config = dict(
    num_hidden_layers=9,
    hidden_size=128,
    n_experts=64,
    experts_per_token=4,
    d_expert=64,
    d_shared_expert=64,
    hidden_act='swiglu',
    moe_layers=[0, 1, 2, 3, 4, 5, 6, 7, 8],
    router_score='softmax',
    normalize_top_k=True,
    routed_scale=1.0,
    balance_loss=0.00863,
    balance_bias=False,
    router_z_loss=0.0001,
    router_noise=0.1,
    shared_expert_gate=True,
    init_std_router=0.027,
    lr_router=0.00105,
    vocab_size=4096,
    norm='rmsnorm',
    norm_eps=1e-05,
    tie_word_embeddings='early',
    optimizer='soap_variant',
    learning_rate=0.00472,
    beta1=0.95,
    beta2=0.95,
    batch_tokens=[16384, 32768],
    max_seq_len=256,
    train_tokens=230300000,
    max_steps=9784,
    dataset='wikipedia_en',
)
Below are experts of layer 5 (counted from 0) of a mixture-of-experts language model. Rows are named gate (a neuron's input weights, with its number), up (a neuron's input weights, with its number), down (a neuron's output weights, with its number) and show model dimensions 64-127. Each number is 500 + 50 x the weight over its row's rms, rounded and kept within 0 to 999. Numbers have three digits each.
Before each expert's rows: a language model's description of what the expert responds to; "comes before" lists some tokens at least twice as common just after its tokens as in all text. This comes from a sample of Wikipedia text that the model never trained on. Tokens count by the router's weight.

# expert 36
It responds to: Pipes, semicolons and colons separating cells in sports tables and results summaries, such as "Pld: W; D; L", "| Apps |".
comes before: " ", " P", " S", " L", " A", " R"
gate0:472500441478527490488452489494430519523450494424503539470520522510499490500507487540440541437574463437460500502561464560535379494538520595496474494415529531524468578466470474525550530445355500
up0:533559495548503424437457486481443535570558398454454556473516512436380479485484515470494508426439522561419544517525558470443518554470553503446452471366493516524551572550479535473460511487431476
down0:497453504419454540498543415542533614556551540429529462586460476560434541493410467510554432442550547482447489443458504405481522411464517480517540473423481495415447505539513429527517487596473440

# expert 61
It responds to: Pipe separators in wiki tables, especially after empty cells or numbers, plus some prepositions such as of and in.
comes before: " ", " the", "0", "3", "2", "4"
gate0:455558555434507518411511476554600527498347490477457543542372514439463503474528521457423397552501436455547530578514442509494558481448618421411517559438473506572464466502444437535481512527466541
up0:448535473487532504430447525586520523491473523442555481563547540483494553472470507546481564560550564608481527506475561487429486388492537454513398401434500481598510579425459538537542502447554499
down0:603472438512480542493516405562446585531416464514549515455569520496422420470503453458532440490493538496519494495439546505476509508505422546492492486419480477555532556419504526529519428425452518

# expert 51
It responds to: Past participles and verb suffixes after was or were, such as known, released, produced, col'lected', considered.
comes before: " by", " in", " to", " as", " on", " the"
gate0:520513457397550525554580398473513529470499516513476520487480508481465510507544544467468464490404418541424466467467480541507567468433494519580528465510500529435465478534463568504477475535488488
up0:425504560446492525412453524566481515539490445511492490513609511497473519514432546479528514494610420540518494446543407413453448528546544458532494423567493464402375462561522465523480520483489438
down0:528518475402457471413578492518491428431521455443545489469521584454542540545514568524516481525560508501555547501457418472522487444489531448468502478578458570491510489418557491469536510555435537

# expert 17
It responds to: Digits and digit groups inside years, dates, counts and table cells, such as 196 then 3, 200 then 9, 48, 7.
comes before: " |", ",", "–", ".", "th", "0"
gate0:420528455542634451493521535540541432589492575538560495479492489464540438454489585453436431480589463512507528505437441472521488569541413431545474481532543545505457496526481497556437391545468506
up0:438470530511444511475446543458460413546523516465503618491507458491475529504504485499583457496535528491603591453532534425560498414551476448441476433471526505455543445473542537480505508511489474
down0:506479590483504456520517484448441609532385507467487494548493482422544528493529539531509464498433525529548535453476401551521532497503514420448446581514554523456508655517585614427507469640444422

# expert 33
It responds to: Verb particles and phrase starters like up, back, out, down, In addition, According, as in leading up to, keep up with.
comes before: " to", " of", "\"", "ing", " with", "s"
gate0:563574610414500501567559585543535536383465480366497530473488542437605538512458487534570547521479499463557471478514505491464473552484565537485461423558542479510468548504487475628474456495571535
up0:524422529511469412480516523516616594426592545523556586522615423548443577521450460496560419540537531512445538469556532519540547512433526609374499488519616525453508455521511525527478513438530466
down0:428444505485509460507499489499437482505525500474486536458476568470547594501500440454573452472515437552566509484501465440403421481495579508398506452481499407460503507477540526539466483477424490

# expert 23
It responds to: Final words of multiword proper names, mostly places, streets and publications, such as New York, High Street, Peachtree Creek, Laughing Place.
comes before: ",", " |", " (", "\n", " and", "."
gate0:565408471552526433478566565532483505515487541578510435520523533401534481565537375476558506471400536538550605455525539459490512502468497477496545514434517594520561493538468555506625504523477528
up0:471494533396544545473520515625496526490514466533517439554496502477528411436559409451431420548435450490552517463519451503500530645472555510519536508454509512546505490537582466377455498468437555
down0:546381515538492561545547499552510513481482495578458553539478543520465486486586475459495516474499470497540560546554421558522454417517506521464451508504450514443515412469455494419451455544550606

# expert 4
It responds to: Prepositions and linking words right after a verb or noun, mostly of, for, with, against, into, plus verb endings like -ing, -ed.
comes before: " the", " a", " his", " an", " their", " its"
gate0:427522581431491384460508536437588473459437562450492418531567567552526481575469564571530456376551424486453491538527475518562511437491495459514527510455507458585469532435456452543481467483463469
up0:449470463508593478512532418542540607461565501464482527472514502562480506514489485499441465481516502528457447552407515572461465536536454436504482397533391508574419487580478451484571424539576362
down0:396487505573484612586471513491453564563525439479518493515451461571536504550560454517489446442420532442532583518484526469555399504544414456604510479497403496538431502548510421532516458483524413

# expert 30
It responds to: Sentence-final periods and line-initial dashes in infobox-style bullet lists, plus coordinate decimal points and colons, such as "- Operator:", "California."
comes before: "-", " The", " ", " In", " He", " It"
gate0:453503587550469457488450466416529520415608494551515479500467384449457471480408503472504461610547475440523527580503480560451552483463473566433529491389449542541560554549562498505490548512563514
up0:490470463492601570494529559424478457488496490362508541446501575482454469427485402440505476465512539473541442380485481603495449527540477536482452595412574491464560482519534490470525499491552440
down0:533538402472634428511454549491435492510517527510484462528454516402475510551452544562477496581494507525561596588538493552462485514471560642465563524495473488569432497507542567560480508463474523

# expert 49
It responds to: Numbers in table cells, match scores, times and counts, such as 44.08, 3–6, 1:47.40, and spaces between tennis set scores.
comes before: " |", ".", "–", ",", " |\n", "°"
gate0:501595464547500427508491532484512484561455552552524526445503608498502526533574485509528586534491421539494422480470467448525455477483525415385610432484542504480556452452511504574463597523533558
up0:454592440568466576547577544502533506571517564463641552528412606445517507494464472484471543521565454452530537455588531528488519598609494472511493468457550452506468468488441483520500507511500458
down0:405485431583506539465504478497511488489475436509497522443483443555432415555477392524417457522508560450595551531473487428612473457549515460489437521513471521475473533539478443514545576449448467

# expert 62
It responds to: Final pieces of surnames and species epithets, often in author citations and name lists, such as Gunnarss-on, How-ell, Cur-ran, immacul-ata.
comes before: ",", " (", " |", "\n", "i", "o"
gate0:540505462473501508525504544514557453545462484429418468466484509428497445573494490435499471484547419473399493432509480548469532498478422502457488540563450493557417501557328470444527528462478554
up0:503525465420479515418516413493513566475425530565599466546565515591551546541518507533584535433515631472416552515479416492461513550516531504455572505575557538477542495528505499536471521626452543
down0:501463515520502448440496526502400565469445501515459529493547555485567531432521558428524474475487470418426462511550628532495520472571565526474511409486416474519435467473591459513497506472502470

# expert 32
It responds to: Final pieces of nouns and place names, especially plurals and -ion suffixes, before commas or periods, such as Germany, immigrants, Championships, awards.
comes before: ",", ".", ".\n\n", " and", " of", " in"
gate0:557459483510499520507470459430533465491432525533602410515525493454512422512510507455524600601512476552477519516506505548517428562520474529501452484605486471508554488565545570523533459539576502
up0:452547448552460545472373539595488516472559418421442499484548550487547510446577544522601546450573507485548517569478467481488458513497433560464490496447496454424469487582510483604540475404579515
down0:527609519495411512540506530635553526484466474502535561511476428501506521461470489470551562395572513511476541419451429554520423559458457448503573518502506573550474439619493522517517492465527455

# expert 47
It responds to: Verb and noun stems, often after a prefix, taking later endings, such as list, act, hold, support, work in rework, ject in rejection.
comes before: "ing", "ed", " of", "s", "ers", "er"
gate0:525499558487545595588474539531508496489440502419499512556534519433514601544476577500486485531537551487470502466533480591492509523537411543500484589454466588490379513472486501472526453476559460
up0:519597443523554543532429487441474446545463417534603526493416490529521556612516523545461469480598434562412485509492479509440484519512578508546513440510569561503558510458456534579476490387520571
down0:493416556418469513438497512541468612611463421514456511494513457485508526499370457550552500570538490542432518496450531572478469510473443543473499384441460408497539432577534557530583487541533507

# expert 18
It responds to: Commas and pipes separating items in place names, author lists, cast lists and tables, such as Gettysburg, Pennsylvania or Stockfeld, Shotter.
comes before: " ", " the", " New", " a", " N", " T"
gate0:520466517481580487540453521397405440546541449429483496426415411367449465475590533523528449522428371545463499600465506458490503423535499509537471512533488428579487531486542495481596539559472498
up0:503543506586458525475590498438482451482456570531506456560506464450488444540555545507545536456445604445510556462485590510531455571539448521468537503607522481443489561419541399512470511406578582
down0:506524502602515525376509487565543458579473568593454517557444467529487564531531515517520557501484570551564483476557607536499445441466468507484500522480502496460473562448450458498509518416513512

# expert 63
It responds to: Prepositions and table separators starting a following phrase, often in sports or career text, such as at, for, on, during, after.
comes before: " ", " the", " a", " his", " her", " an"
gate0:572527430500483500473473480456557556529479483482524521531513571495562491495525443444573496423472516461471468489538405517575481519645487444432399483578556568656556574452413475531502529486490607
up0:596463454485370519558445578573511491528498525563497498516533464463601429532486475459401524517522502415501454496555418439518445573581605534427502530543493534598526539471496484477456458516540522
down0:560559524594502501513439472600589491545522458352498482532501492417560453547518532566517546493525506494508535577441407529519511484472492499468504436461508514537529604465497627439542477413523513

# expert 9
It responds to: Nouns naming events, works, competitions or units, often ending a list item or title, such as season, election, film, match.
comes before: ",", " |", " of", " in", ".", "\n"
gate0:575456570380448531536483566499477416457517474524459544525446518494414566473580474478510542503484491510463509525432589560496540637436511487512497467488543462469490495503488500504543509502498619
up0:498470499505420515497522583479468409563401508528491588491471513497558510490509495587413443569512539461466503498490525598505558416545521495513504465574565506468510479501607490561409543506556532
down0:451521558546469561433502442491422363535576517488508534444486537505433364549582514532407485494536569541476513407479510464553554453405501519472486525481543455482548410533441540528490409523464466

# expert 12
It responds to: Verb suffixes and reporting verbs in narrative prose, plus object pronouns, such as argu-ing, not-es, imag-ined, said, him, them.
comes before: " to", " the", " that", " a", " by", " in"
gate0:414553439539564524503514559559409542499543474550527589449533475536576486589505479491472454492545435498578561390631514545437466602552458464482538495475584540579460494530521472448546584566457498
up0:532456514490446523477475506448559451513510553521555515562488500427475536516554497493452524495506546628501473492488442571523539488530519505508537570545387552546496489503498439622490560497535487
down0:358461548459475477397433480562573491496495459488517464553550589411540412548501513578480497448512531565545501469462490423477577535516455503479531466580425515554504466500520502456476504565534509

# expert 19
It responds to: Suffix pieces ending Slavic, Germanic and other foreign surnames and place names, such as ić, ski, burg, stein, ova, ov.
comes before: ",", " (", "i", "\n", "a", "o"
gate0:560434470458511491562469525517542488554524427522474493511603476607527578494531458477601588574508512459439490569483470567445436492411552509531460525526486554571493529546439531479540616559494428
up0:544490456489540519428462405537474488421474529534569573577496438481500496536467425495497480519498437484416521486566526507459517462516506415499537465511624372398633429445561526578506407550418564
down0:514469442483523535453452599459467605515406494467521473526578500502556498498458483510574495478544412494515525499387476578453498475539539533512550585518431518532569406536507508526438480406521434